{"num_hidden_layers": 10, "hidden_size": 160, "n_experts": 256, "experts_per_token": 8, "d_expert": 32, "d_shared_expert": 0, "hidden_act": "gelu", "moe_layers": [0, 2, 4, 6, 8], "router_score": "sigmoid", "normalize_top_k": true, "routed_scale": 1.0, "balance_loss": 0.000346, "balance_bias": true, "init_std_router": 0.0114, "lr_router": 0.000895, "num_attention_heads": 2, "num_key_value_heads": 2, "head_dim": 64, "vocab_size": 2048, "norm": "layernorm", "norm_place": "pre", "norm_eps": 1e-06, "positions": "alibi", "qk_norm": false, "attn_scale": 0.125, "tie_word_embeddings": true, "parallel_block": false, "init": "normal", "init_std_qkv": 0.0395, "init_std_o": 0.00884, "init_std_up": 0.0395, "init_std_down": 0.00884, "optimizer": "soap_variant", "learning_rate": 0.0027, "beta1": 0.95, "beta2": 0.95, "weight_decay": 0.035, "lr_head": 0.00865, "warmup_steps": 200, "schedule": "wsd", "decay_fraction": 0.895, "decay_shape": "linear", "final_lr_fraction": 0.0, "batch_tokens": 65536, "max_seq_len": 512, "doc_mask": true, "train_tokens": 491100000, "max_steps": 7494, "dataset": "wikipedia_en"}
Below are experts of layer 6 (counted from 0) of a mixture-of-experts language model. Rows are named router (the router's row for the expert), up (a neuron's input weights, with its number) and show model dimensions 0-159. Each number is 200 + 30 x the weight over its row's rms, rounded and kept within 0 to 999.
After each expert's rows: "mostly gets" lists some tokens that are sent to it at least half of the time; "comes after" lists some tokens at least twice as common just before its tokens as in all text. This comes from a sample of Wikipedia text that the model never trained on. Tokens count by the router's weight.

# expert 101
router,172,248,211,185,187,150,179,216,204,226,215,195,198,188,262,184,217,228,247,208,217,225,189,199,224,200,169,137,210,181,214,213,215,191,178,246,214,245,191,160,210,170,207,176,246,269,152,158,223,162,182,165,110,215,210,165,149,172,208,220,181,232,165,206,213,243,181,202,230,193,234,185,223,188,186,123,205,184,116,192,154,234,147,203,223,236,210,213,204,165,205,189,229,162,217,202,168,223,234,264,200,205,244,222,226,226,201,196,212,257,197,192,208,193,211,196,249,162,198,230,200,225,196,243,159,189,215,189,169,206,163,181,243,190,189,213,218,185,230,187,154,232,151,173,251,190,246,209,184,203,212,220,155,131,209,210,225,189,233,186
up0,221,161,199,231,163,203,179,182,170,252,217,208,237,241,158,185,187,168,213,189,159,203,205,209,170,194,247,212,245,171,167,179,232,187,166,158,175,253,107,138,218,190,157,181,195,224,202,209,174,181,205,200,214,231,222,239,234,156,194,270,188,187,266,183,140,219,224,163,158,255,175,252,213,229,173,235,217,241,207,230,194,176,200,172,212,201,204,210,233,196,187,178,204,173,167,190,172,200,194,231,178,175,198,218,208,230,158,152,199,165,181,210,188,239,237,246,249,175,189,247,173,204,171,172,161,223,191,206,233,182,220,271,203,209,188,202,204,180,225,173,197,230,176,198,180,253,198,217,208,292,235,212,206,203,161,172,180,218,163,189
mostly gets: " W", " B", " R", " L", " M", " H"
comes after: " |", ".", ",", " \"", "-", ":"

# expert 36
router,204,226,229,197,252,145,186,212,208,238,207,186,210,197,236,189,222,191,207,231,233,229,187,225,155,217,153,157,205,151,242,181,177,185,203,247,164,238,214,195,211,159,205,167,188,251,161,203,189,226,172,169,164,200,205,185,144,171,154,243,138,180,211,216,233,206,185,204,206,227,215,192,220,211,211,148,227,179,130,191,129,201,186,203,208,154,183,190,150,191,209,154,170,202,176,212,211,224,250,214,239,157,264,222,225,201,164,176,258,212,169,210,214,187,252,178,238,179,279,203,156,264,223,178,172,182,243,202,190,198,209,245,200,195,190,222,221,172,247,198,180,212,224,214,283,190,213,238,224,191,215,200,187,192,195,191,266,195,200,193
up0,212,222,244,169,189,181,205,189,160,220,196,192,171,195,184,247,188,252,192,165,154,196,251,208,181,193,196,230,200,125,195,149,184,241,200,249,245,212,198,261,163,198,197,199,149,226,220,206,308,168,197,222,190,159,153,214,187,198,247,202,144,148,215,150,175,187,197,188,238,214,183,165,186,214,275,244,191,249,209,172,173,186,203,243,198,234,212,180,246,191,170,176,129,239,216,218,189,199,210,239,189,225,181,169,178,234,175,235,243,199,192,217,230,188,205,211,217,195,168,164,207,177,216,204,222,201,216,231,229,182,202,189,191,242,225,219,233,135,209,204,159,231,196,234,195,184,256,176,178,168,179,161,174,157,185,215,214,238,198,185
mostly gets: " Ar", " A", " Mar", " Ba", " Cor", " Per"
comes after: " the", " of", "-", " and", "A", " with"

# expert 200
router,214,199,210,190,208,106,134,239,179,238,201,161,203,196,166,181,246,240,210,248,261,260,224,195,186,273,169,144,183,141,217,175,222,173,203,239,168,203,214,188,225,158,231,171,216,261,137,215,191,230,165,154,198,242,204,177,163,178,202,237,213,213,204,228,190,208,243,185,196,197,241,152,216,201,177,203,220,230,165,193,161,222,141,219,216,208,239,210,192,147,247,172,199,213,176,156,190,216,194,221,216,234,224,212,222,213,149,199,216,201,251,213,219,182,226,173,249,147,206,218,162,225,210,224,160,215,191,217,193,174,189,223,218,195,185,234,259,174,178,203,171,222,162,182,201,159,235,231,199,192,204,194,179,159,179,233,230,187,195,178
up0,149,177,216,202,236,202,204,207,160,220,228,162,202,214,185,170,164,203,176,192,262,206,172,227,203,140,204,184,234,237,182,186,198,251,205,222,183,182,152,223,217,214,179,221,199,244,230,216,219,200,205,255,194,194,143,99,196,155,166,189,196,177,164,216,201,246,250,144,177,187,187,217,194,182,191,195,196,214,198,177,174,171,214,184,228,217,202,237,213,212,183,237,223,207,167,209,192,254,245,157,197,162,225,205,182,229,220,213,218,219,188,206,208,222,246,203,199,200,200,186,153,174,129,157,191,217,207,170,208,188,186,134,297,203,261,178,232,195,166,245,205,224,189,194,213,170,193,123,195,190,214,197,222,193,219,139,201,264,209,150
mostly gets: "---|---|---|---|", " |", "|---|---|"
comes after: " ", ")", " 0", "%", " —", "1"

# expert 60
router,193,189,134,223,184,167,199,181,188,262,214,207,198,183,228,169,231,225,193,213,207,239,231,189,169,221,179,159,195,143,238,207,224,209,232,215,171,232,184,165,247,176,171,188,153,280,175,243,204,207,170,174,192,229,218,217,188,171,181,231,151,237,204,243,213,238,214,161,194,210,236,199,189,177,224,131,189,236,184,220,180,238,218,206,244,219,199,220,166,228,282,176,182,132,234,195,147,251,165,209,219,182,224,178,198,158,188,184,183,182,212,160,256,175,258,213,235,157,216,217,131,176,207,196,138,194,230,212,195,201,189,248,215,245,199,197,206,202,194,206,159,202,199,153,207,172,253,227,181,201,223,222,168,167,194,185,227,210,183,159
up0,133,208,235,205,210,183,209,192,236,185,227,212,146,231,233,162,136,214,194,207,174,191,151,215,249,195,195,224,148,232,181,208,193,226,215,165,146,225,147,223,224,196,247,202,202,187,202,191,244,200,247,184,181,248,187,223,246,184,190,245,193,205,217,279,186,190,199,200,214,195,230,195,227,201,188,237,226,292,218,192,206,121,211,178,139,239,210,207,232,179,207,175,194,231,240,229,171,229,194,180,204,195,182,170,205,219,181,190,162,194,221,223,228,222,185,160,169,182,180,166,212,184,204,211,202,184,191,192,209,226,171,143,203,167,256,163,256,245,175,168,196,220,157,193,236,218,215,180,232,199,140,173,144,193,176,230,226,151,164,243
mostly gets: " is", " would", " not", " became", " being", " at"
comes after: "ed", "s", " it", " which", " It", " known"

# expert 45
router,199,208,172,250,196,186,125,272,200,213,235,216,214,198,229,175,207,193,248,181,187,253,243,188,172,205,157,179,219,183,264,216,184,165,169,210,181,229,194,166,255,169,265,170,217,234,183,201,184,189,135,168,183,213,189,253,145,188,181,225,182,220,199,217,201,193,210,178,162,189,229,196,236,196,171,164,186,197,153,221,166,230,166,249,228,246,226,228,213,213,221,139,202,187,191,174,202,241,184,224,266,174,246,207,227,239,184,197,189,182,186,193,200,217,204,227,185,172,203,204,140,246,221,216,149,237,259,198,205,191,196,212,257,179,180,205,260,185,221,240,181,209,191,173,168,180,208,206,163,244,219,201,148,143,223,188,243,210,212,160
up0,212,221,192,184,229,189,194,246,205,168,157,213,195,274,167,190,156,162,237,170,203,216,173,182,193,171,193,186,207,242,197,160,176,210,207,190,179,213,222,171,247,209,237,214,233,190,119,251,214,195,204,207,226,198,143,190,145,154,189,207,207,166,224,207,179,189,215,217,225,235,199,154,214,232,192,197,152,220,181,213,205,181,163,221,193,182,195,160,242,117,196,176,225,158,239,278,198,185,181,220,257,207,201,197,226,197,203,182,205,170,248,230,228,198,195,195,202,201,145,268,177,233,203,206,240,245,240,251,226,185,186,219,171,203,108,261,189,202,201,222,170,192,157,202,204,196,252,238,164,198,207,224,224,189,244,196,224,153,211,184
mostly gets: " named", " called", "@", ":", " against", " Best"
comes after: "\n", ")", " by", " such", " 2", " 2013"

# expert 46
router,212,192,200,249,233,179,181,222,203,231,192,176,221,205,214,179,181,195,231,231,208,197,205,203,177,252,134,156,213,174,234,156,215,191,180,196,178,218,225,202,231,199,206,184,181,241,190,180,148,142,169,185,171,183,210,233,207,167,155,246,190,228,201,235,172,214,191,228,207,200,210,170,175,222,187,199,200,205,178,212,130,192,150,252,237,207,249,178,213,209,271,190,177,195,181,195,130,169,223,192,200,224,311,192,244,204,200,235,197,214,234,137,221,187,283,219,151,174,190,246,217,231,194,226,166,163,258,173,165,170,208,234,200,190,224,170,190,194,189,237,170,197,176,154,183,209,245,204,168,207,196,157,223,154,204,245,229,205,172,177
up0,204,151,173,244,207,218,204,223,206,134,146,184,235,292,186,179,184,171,224,226,196,181,243,203,194,206,193,213,206,174,177,192,175,187,241,219,174,203,178,154,221,167,152,227,164,248,170,205,188,210,152,244,193,160,214,155,178,213,140,190,188,222,174,175,192,181,160,202,145,245,206,145,157,236,262,121,194,218,155,242,216,208,213,209,253,206,175,213,216,203,264,217,202,145,178,180,224,183,204,260,158,197,231,179,215,225,225,191,208,225,180,217,198,216,179,206,204,195,249,211,147,207,218,252,229,188,239,213,147,209,229,221,201,176,201,206,191,163,197,135,218,198,177,218,195,243,201,230,181,215,147,207,193,237,213,193,225,173,212,182
mostly gets: " home", " base", "rt", " performance", "round", "ction"
comes after: " st", " mo", " so", " Mo", "la", "o"

# expert 93
router,193,216,222,185,250,185,149,190,208,191,195,224,202,183,240,177,238,211,227,190,207,263,207,222,146,243,170,148,199,172,188,212,214,148,158,187,165,181,191,236,214,175,195,141,186,247,173,200,209,230,201,149,201,191,218,200,148,169,171,248,228,230,182,199,241,227,218,182,230,199,210,232,211,230,175,167,211,180,213,237,167,273,155,248,233,211,247,212,216,175,260,192,172,201,160,162,188,239,220,189,210,209,190,242,243,176,252,191,199,208,169,120,203,182,226,229,224,191,177,211,160,224,179,213,136,235,216,153,185,183,158,236,200,196,194,239,232,170,207,193,233,247,172,177,194,193,201,252,190,181,208,212,203,125,193,184,239,150,164,174
up0,202,177,195,163,252,207,187,195,175,236,222,222,190,166,169,193,181,175,138,183,197,182,185,192,156,117,172,162,210,255,230,221,132,211,217,126,145,190,210,209,229,179,197,181,274,214,174,161,235,185,233,235,160,156,177,207,173,179,228,225,214,186,205,275,255,227,205,261,219,198,196,208,199,212,174,207,147,193,202,181,227,200,238,229,170,219,215,226,212,189,259,212,242,176,153,224,193,192,211,176,215,192,224,221,204,186,176,231,185,188,244,171,222,225,242,204,250,245,202,164,202,191,235,158,203,236,159,161,254,180,218,239,180,214,144,186,209,146,243,189,162,177,200,183,185,218,177,172,190,214,213,199,208,156,228,214,205,196,229,229
mostly gets: " ·", "JPL", "MPC", "±", " announced", " Born"
comes after: " |", "|", "---|---|---|---|", "id", "±", "ot"

# expert 217
router,154,209,244,188,207,187,182,253,183,222,229,213,215,231,242,196,232,219,231,196,252,259,241,190,193,226,187,168,216,180,234,185,215,185,168,203,195,229,194,188,182,140,234,180,195,215,189,168,243,186,207,186,145,208,215,195,162,203,194,222,190,202,150,233,198,260,182,174,177,215,227,226,232,206,179,126,199,210,179,190,93,190,115,214,237,188,210,180,185,186,186,161,182,143,242,209,174,219,232,239,205,195,284,211,253,190,198,208,206,199,200,239,216,202,204,183,219,145,215,207,206,242,211,244,152,222,215,213,197,177,176,191,205,184,169,234,198,194,218,218,138,246,163,172,230,195,224,194,174,194,185,239,151,116,193,225,213,215,208,187
up0,208,172,232,195,201,212,168,221,167,244,272,162,214,223,180,174,184,144,290,190,161,248,154,211,208,185,180,185,174,145,176,194,208,204,169,231,208,233,189,183,227,210,172,175,222,212,203,235,193,164,208,228,168,260,219,236,171,176,242,210,234,216,217,219,190,212,220,149,197,177,176,188,243,209,233,193,195,215,163,236,210,187,213,215,195,211,254,223,206,140,216,148,160,172,104,216,206,233,222,230,258,198,161,144,209,215,220,175,171,128,186,192,186,220,178,268,220,195,273,221,162,188,201,180,171,186,239,174,210,164,183,176,173,217,183,204,202,230,216,200,171,219,191,190,190,233,204,210,199,268,207,188,199,222,185,191,220,220,166,167
mostly gets: " F", " P", " C", " B", " M", " L"
comes after: " |", "-", " the", ",", ":", ";"

# expert 79
router,187,208,185,168,232,185,170,206,233,237,252,200,235,174,215,170,231,247,248,224,170,219,203,239,157,245,128,178,212,198,219,160,242,202,208,215,170,191,185,185,199,237,201,217,224,235,152,185,176,210,150,185,204,197,212,206,182,168,207,259,151,201,177,203,179,251,242,241,203,214,257,233,197,126,212,191,205,209,134,250,129,244,161,221,216,213,246,162,201,242,206,166,188,202,207,199,146,217,197,208,195,208,245,214,208,194,223,193,156,203,201,162,242,147,250,225,221,198,208,268,186,188,169,236,196,189,239,203,191,201,148,190,236,164,188,212,245,162,207,223,168,202,172,161,232,162,233,200,165,198,206,190,183,162,187,202,242,170,185,166
up0,213,169,256,202,222,170,184,212,255,228,167,239,216,202,155,225,255,216,172,226,202,190,231,222,204,179,244,161,208,178,209,182,157,208,206,213,238,263,147,192,192,202,142,224,194,227,226,241,235,189,174,190,185,145,216,158,207,173,187,244,185,214,180,235,166,175,178,198,227,159,278,216,168,165,205,198,233,170,218,226,180,195,218,210,203,111,257,169,179,234,225,199,169,199,192,210,199,211,247,186,166,170,193,220,172,216,187,192,194,194,194,215,204,190,194,224,235,197,166,226,184,201,230,119,224,220,238,244,212,189,216,206,184,181,173,199,242,221,235,130,210,196,188,158,257,165,157,195,174,152,265,191,189,143,252,185,201,215,199,191
mostly gets: "ward", "off", " level", "d", " time", "out"
comes after: "or", "il", "d", "al", "el", " win"

# expert 124
router,195,223,199,188,200,176,173,233,195,205,220,181,199,168,211,206,224,192,282,178,252,266,160,228,125,242,148,156,225,207,201,189,192,153,193,146,207,215,180,189,205,184,290,233,195,227,194,161,224,173,216,198,148,175,184,194,202,159,184,229,193,211,233,218,221,216,237,169,180,141,231,209,235,152,186,164,229,206,231,207,153,216,179,243,271,221,237,174,168,196,199,146,179,238,214,193,188,181,187,205,165,184,235,165,225,161,203,204,230,189,203,179,180,233,217,221,187,156,234,192,159,258,181,199,164,199,212,191,191,220,155,242,192,252,203,186,257,202,200,210,222,280,206,163,206,177,220,227,193,218,154,208,204,173,177,198,227,205,184,154
up0,224,237,186,202,154,214,182,170,208,209,214,156,224,201,225,233,245,167,214,185,197,257,178,221,162,237,188,175,203,180,194,168,213,226,218,207,245,247,188,177,233,198,252,232,182,207,242,197,214,179,253,174,201,196,133,159,182,171,206,208,250,191,147,192,187,214,214,179,213,161,220,220,249,160,200,168,241,192,176,213,155,168,230,197,190,152,155,140,220,206,205,202,145,244,223,215,204,189,222,214,190,145,197,206,236,230,204,189,192,182,201,165,173,185,170,205,204,179,161,163,248,196,170,227,192,255,178,194,148,235,214,225,223,235,170,189,280,247,275,176,159,168,210,229,201,159,254,249,166,211,181,165,185,201,195,233,165,162,171,222
mostly gets: " pa", " Pa", " fa", "fa", " Fa", "–19"
comes after: " |", "|", "-", " sp", " fa", " Sp"

# expert 109
router,223,190,140,210,226,162,127,194,236,256,240,183,171,238,169,194,203,219,246,190,264,240,224,209,141,198,135,176,219,173,209,228,208,177,198,199,210,220,181,168,214,163,225,184,176,228,190,214,191,177,156,144,170,167,220,198,171,187,140,245,235,195,243,210,249,212,196,130,227,197,229,220,208,166,221,161,202,221,160,234,170,258,176,218,228,224,255,167,149,179,189,124,182,187,246,192,196,210,230,218,239,182,229,220,212,195,230,211,234,187,177,223,205,212,236,226,206,202,262,213,147,226,219,172,170,211,207,198,202,194,197,236,193,202,230,164,248,185,182,175,228,216,198,204,239,178,238,181,161,192,172,155,201,178,172,207,228,189,234,162
up0,203,212,211,194,196,199,197,146,162,154,246,191,237,175,186,200,265,191,214,213,221,267,194,257,188,225,151,224,265,199,184,216,268,162,152,262,202,175,175,196,184,147,182,208,172,208,182,202,187,230,202,222,224,220,191,224,186,189,240,210,168,187,221,246,211,227,167,220,229,164,171,167,165,125,229,182,183,241,189,177,142,237,215,209,215,164,174,177,217,197,215,186,174,244,218,201,166,212,223,163,221,195,166,174,214,200,230,184,174,207,181,197,172,207,280,159,229,223,198,156,149,237,187,188,161,267,192,182,260,225,208,219,146,168,169,213,199,162,217,190,179,239,209,233,184,181,217,193,187,189,157,167,205,181,203,219,245,196,191,255
mostly gets: " San", "–19", " Su", " Pi", " Va", " Pat"
comes after: " (", " |", "-", "|", " in", " de"

# expert 2
router,240,177,173,181,175,192,171,216,184,210,236,260,184,210,190,170,188,236,269,220,246,206,200,194,179,215,171,175,193,120,201,150,251,212,196,240,179,238,249,196,251,233,207,223,220,257,196,236,190,203,151,173,232,205,173,224,198,163,186,238,198,237,195,170,189,159,216,161,218,208,206,218,207,224,165,176,256,197,153,183,172,255,114,202,261,199,209,197,171,196,232,185,225,158,150,161,166,202,208,238,178,210,260,210,236,205,192,183,206,225,202,154,186,165,247,178,189,196,173,224,181,211,172,202,144,177,248,184,213,215,171,225,243,207,199,188,197,184,179,192,193,250,147,157,204,184,214,229,187,240,194,207,179,198,186,228,247,222,161,149
up0,182,224,212,142,194,176,187,245,193,179,225,223,169,145,209,138,194,222,188,202,197,231,252,220,172,204,218,197,129,206,160,211,221,176,219,223,212,198,218,244,209,188,192,200,235,189,213,228,237,182,181,150,187,206,182,272,222,203,171,200,195,173,208,216,238,179,214,182,220,220,118,190,172,219,211,248,178,275,218,201,203,162,205,138,209,228,212,201,96,186,210,200,207,233,215,158,209,220,171,223,196,248,184,208,157,175,226,170,244,239,189,162,187,157,199,232,188,148,222,207,197,181,227,193,214,167,133,174,180,224,156,243,168,173,219,227,221,209,205,218,224,232,205,174,188,216,232,211,178,171,240,215,193,200,197,184,240,214,281,147
mostly gets: " Pri", " re", "ri", " show"
comes after: " D", " d", " St", " g", " Ra", " p"

# expert 225
router,198,173,202,188,225,100,220,219,224,213,178,197,161,216,201,132,217,203,179,241,198,222,191,158,148,229,166,155,161,148,207,179,202,181,197,167,208,203,181,206,242,171,237,154,233,224,219,208,176,183,172,181,190,205,226,189,209,157,173,246,173,195,222,190,198,221,182,203,211,212,214,162,207,233,208,192,188,231,180,235,157,196,170,227,241,198,230,139,224,229,209,175,156,176,167,174,200,204,198,234,209,214,275,190,262,199,222,216,219,235,214,205,250,204,232,227,190,154,212,209,209,195,144,248,178,202,283,186,216,161,208,213,189,205,185,213,233,243,184,213,214,232,206,94,243,185,228,209,167,194,210,158,175,150,178,229,249,218,200,167
up0,162,138,167,211,176,176,197,252,217,210,201,256,209,232,228,145,240,237,212,239,183,221,188,194,232,192,257,182,187,150,216,110,172,152,182,206,179,221,231,222,207,213,194,219,259,177,211,178,224,220,145,146,186,195,182,198,228,218,162,246,229,180,186,170,235,204,237,262,268,196,195,203,232,209,177,213,163,207,174,221,175,180,211,211,177,153,186,209,178,225,194,181,194,197,193,184,227,172,173,186,208,209,203,192,203,206,196,213,210,252,176,202,207,202,232,210,220,137,174,215,223,261,176,182,180,198,158,151,218,244,184,254,205,223,178,221,215,183,184,196,195,192,208,163,298,181,167,203,194,246,246,202,172,160,193,156,194,165,151,239
mostly gets: "ç", "ş", "å", " Ber", "ber"
comes after: " Le", "le", "e", " E", " Lo", " Bo"

# expert 237
router,202,214,207,200,197,166,152,216,204,222,240,182,199,182,188,170,222,235,242,201,216,291,205,177,183,249,172,136,209,144,256,193,203,124,178,186,160,242,204,231,230,172,232,164,201,236,155,254,155,196,152,163,184,231,193,182,163,164,211,268,194,254,157,241,185,190,219,211,192,204,237,182,213,209,225,169,239,231,171,210,161,233,148,232,236,236,213,212,199,184,218,165,253,192,207,191,201,206,209,198,192,170,196,192,219,171,213,230,229,215,201,180,182,210,244,178,245,142,242,223,175,218,236,188,168,223,214,194,211,159,146,241,242,226,215,205,209,206,185,221,203,193,162,144,195,200,207,214,179,215,217,197,154,158,196,242,202,225,216,139
up0,197,198,157,210,212,236,182,177,192,203,158,182,199,248,220,157,182,202,249,118,217,118,230,214,214,194,206,195,172,207,210,208,177,184,213,192,213,163,203,206,185,210,227,211,141,207,117,130,267,188,215,241,162,197,187,161,213,203,233,233,204,172,165,228,269,192,152,229,200,154,177,201,196,232,231,189,225,197,140,174,186,241,220,200,214,259,224,193,207,199,199,186,160,235,192,174,164,230,196,186,221,156,203,246,228,189,208,160,209,232,225,165,225,181,241,223,187,218,143,198,231,185,205,203,194,157,206,166,215,239,225,129,190,191,189,217,156,203,201,162,215,250,174,188,221,175,190,131,202,218,184,216,168,161,170,222,198,204,197,257
mostly gets: " ·", " /", " |"
comes after: " 0", ")", " 1", " 2", "%", " —"

# expert 186
router,178,219,152,172,248,170,224,241,162,212,204,190,220,173,201,197,243,198,241,208,272,230,151,205,171,218,163,113,189,188,245,190,203,176,191,184,190,193,240,210,213,186,196,214,194,255,176,211,214,182,188,201,137,205,191,212,128,188,187,255,187,236,167,195,179,184,183,144,222,226,223,214,195,194,201,152,194,202,170,197,165,218,138,224,235,172,183,201,170,216,199,167,192,172,248,198,191,222,192,223,257,173,257,209,243,178,219,173,190,224,189,221,212,194,213,231,257,144,198,200,202,265,197,240,128,183,253,157,216,187,177,204,228,188,182,198,213,205,226,248,167,221,189,156,230,179,236,239,183,203,219,153,207,160,177,213,241,251,237,191
up0,214,243,238,211,211,208,206,234,195,180,218,233,187,243,195,169,164,148,205,171,191,173,158,206,186,163,200,177,168,181,179,227,184,169,181,184,207,207,223,125,276,171,180,180,234,222,230,206,144,290,212,124,198,199,183,218,184,219,178,212,194,229,234,189,180,165,191,168,228,220,252,216,245,222,167,184,204,180,181,225,246,259,245,185,212,166,199,221,208,229,238,217,172,205,155,209,199,184,219,207,145,136,230,195,228,200,214,173,213,232,213,190,202,165,214,222,203,215,209,239,169,289,175,228,162,190,168,209,179,223,251,204,219,219,166,201,206,181,206,183,192,235,124,203,176,195,162,260,235,184,160,228,173,217,227,193,247,192,214,186
mostly gets: " E", " D", " S", " I", " C", " U"
comes after: " |", ",", " the", ":", ".", "-"

# expert 112
router,221,189,210,204,239,137,212,211,199,243,204,220,182,178,256,178,245,194,225,165,287,196,177,172,174,230,179,133,178,164,176,211,206,200,203,207,221,184,209,191,227,158,243,159,237,252,162,204,197,220,179,145,192,164,238,223,169,161,189,229,220,206,221,216,257,206,188,165,193,153,260,147,210,167,217,214,220,252,193,183,146,243,168,220,265,199,215,159,154,201,200,163,182,213,211,174,123,200,211,195,222,162,219,201,234,226,189,165,172,227,217,193,192,191,205,220,191,195,182,182,147,230,218,188,185,211,246,186,218,169,210,206,252,213,222,206,222,189,217,180,183,268,217,153,180,165,245,160,203,249,174,174,197,150,201,200,242,222,180,207
up0,242,282,154,196,196,218,194,197,186,219,209,200,202,173,217,206,180,170,200,222,239,201,218,184,206,208,142,192,289,234,213,190,197,199,181,229,213,199,244,200,218,108,186,201,198,151,173,160,173,193,204,159,196,225,210,271,139,260,182,203,237,179,180,230,176,214,190,224,179,201,209,224,223,156,172,201,197,155,200,208,150,217,218,194,166,159,210,213,164,188,182,180,188,190,223,185,142,177,263,184,188,158,228,225,175,218,191,227,171,162,165,204,143,190,199,196,172,190,190,202,241,247,200,203,140,193,231,203,159,234,221,183,211,202,212,219,216,247,209,201,201,208,228,267,217,210,280,197,185,263,183,194,163,200,237,207,247,209,250,178
mostly gets: " water", " Sa", "£", "jo", " K", " pa"
comes after: " ", " T", " f", " ch", "T", " F"

# expert 97
router,223,205,166,200,197,175,174,221,168,186,193,217,222,230,228,221,197,199,229,222,258,246,219,190,156,181,165,171,173,156,215,195,215,162,181,193,150,265,191,198,268,207,205,189,184,242,201,195,228,193,116,184,177,218,190,226,200,178,192,237,214,203,221,189,209,230,148,164,217,228,205,189,191,208,205,174,269,239,127,223,151,234,153,193,261,229,255,186,170,199,208,150,210,199,228,181,186,216,208,201,274,209,235,206,179,232,237,200,208,274,215,165,232,204,207,186,197,175,237,223,171,227,202,199,171,188,263,178,177,145,191,242,206,215,205,191,190,153,217,186,181,223,133,161,231,178,226,206,189,199,165,191,179,152,193,238,222,228,178,146
up0,202,208,195,196,221,154,205,171,219,212,237,178,248,164,238,232,210,183,183,225,214,192,195,170,224,229,235,165,240,210,251,180,189,211,197,172,180,272,174,197,231,244,190,202,170,187,208,189,191,209,179,169,179,201,215,191,178,239,256,174,214,205,146,251,149,198,195,229,242,233,260,175,218,186,158,213,214,227,159,203,172,235,148,216,183,201,230,241,214,154,182,162,210,238,250,194,99,211,273,186,205,210,238,229,194,150,215,209,208,234,178,187,152,196,148,180,221,220,194,187,181,196,197,172,205,250,192,243,185,146,161,224,200,154,205,216,176,127,199,212,216,231,196,181,150,217,161,155,222,183,166,201,207,207,249,226,184,230,234,183
mostly gets: "n", "u", "ni"
comes after: " G", " E", " V", " C", "re", " D"

# expert 170
router,215,175,178,201,180,185,188,230,164,203,176,234,186,238,174,190,236,187,275,214,235,192,240,180,176,239,140,204,202,185,197,157,207,174,183,150,192,280,221,228,219,209,194,198,214,244,184,243,208,220,210,194,197,245,197,194,152,166,160,235,202,230,166,176,232,234,178,189,221,176,242,157,168,235,214,176,215,192,193,217,120,246,175,194,247,215,237,181,230,230,259,152,181,218,194,201,167,226,183,233,239,190,215,204,249,178,241,128,173,219,145,178,219,150,197,193,246,196,191,204,173,181,225,221,191,202,242,197,194,189,148,198,253,244,205,191,229,166,186,215,160,223,173,131,234,196,216,173,226,173,198,164,161,140,191,200,197,207,207,180
up0,184,184,163,253,230,229,191,201,174,252,177,198,191,180,198,227,213,208,209,204,221,186,188,215,123,195,215,179,187,144,190,225,199,156,205,211,154,176,240,198,225,183,176,191,175,194,206,237,202,283,219,229,157,185,182,244,208,219,191,193,191,213,198,164,175,125,222,248,231,224,219,175,220,102,187,237,233,212,138,148,157,197,251,196,207,218,152,220,198,216,201,207,193,217,255,236,246,260,191,237,272,189,223,180,188,234,250,196,187,188,190,185,182,157,208,185,218,201,205,183,191,239,191,157,179,269,191,240,165,201,202,198,244,186,135,190,207,177,247,164,164,200,205,200,203,178,206,194,210,251,188,238,205,175,186,189,158,224,199,201
mostly gets: " Be", "e", " Te", "be", "ze", " Se"
comes after: " ", " Qu", " St", "re", "ho", " G"

# expert 111
router,166,231,169,185,177,170,162,198,211,221,224,234,226,178,229,171,279,178,216,206,207,292,199,203,200,250,180,183,172,174,188,178,226,156,153,212,176,197,192,233,232,178,228,159,207,219,207,238,185,158,156,172,164,226,197,223,138,187,219,232,224,180,223,204,206,224,200,186,179,142,232,189,246,213,177,210,202,191,127,219,169,216,131,225,218,204,255,235,179,214,226,131,153,141,200,220,174,235,205,225,244,189,233,187,260,178,209,180,217,214,201,199,252,216,203,237,216,171,216,221,154,256,182,194,170,223,221,187,202,188,201,221,253,193,215,191,200,193,231,190,166,212,173,179,188,187,190,223,177,208,219,151,178,129,200,181,233,226,217,145
up0,276,296,166,191,235,171,205,179,222,174,197,225,210,265,206,204,179,196,247,165,189,166,191,162,229,272,174,195,211,210,226,192,235,217,195,227,164,186,218,172,216,213,304,167,199,205,188,210,215,176,195,197,194,192,211,155,151,242,221,205,170,185,205,205,228,150,157,215,153,178,210,174,225,152,201,175,221,214,171,188,190,214,186,204,222,195,216,186,231,185,218,227,215,163,206,222,174,255,154,204,177,170,222,210,178,184,209,201,205,212,196,219,183,220,189,211,174,234,259,223,140,189,208,262,171,272,178,223,143,165,196,152,243,173,163,141,148,227,189,171,185,192,250,198,197,176,208,180,232,226,206,215,186,228,237,189,229,194,190,211
mostly gets: ");", " &", ";"
comes after: "\n", ")", "\"", " by", "R", "S"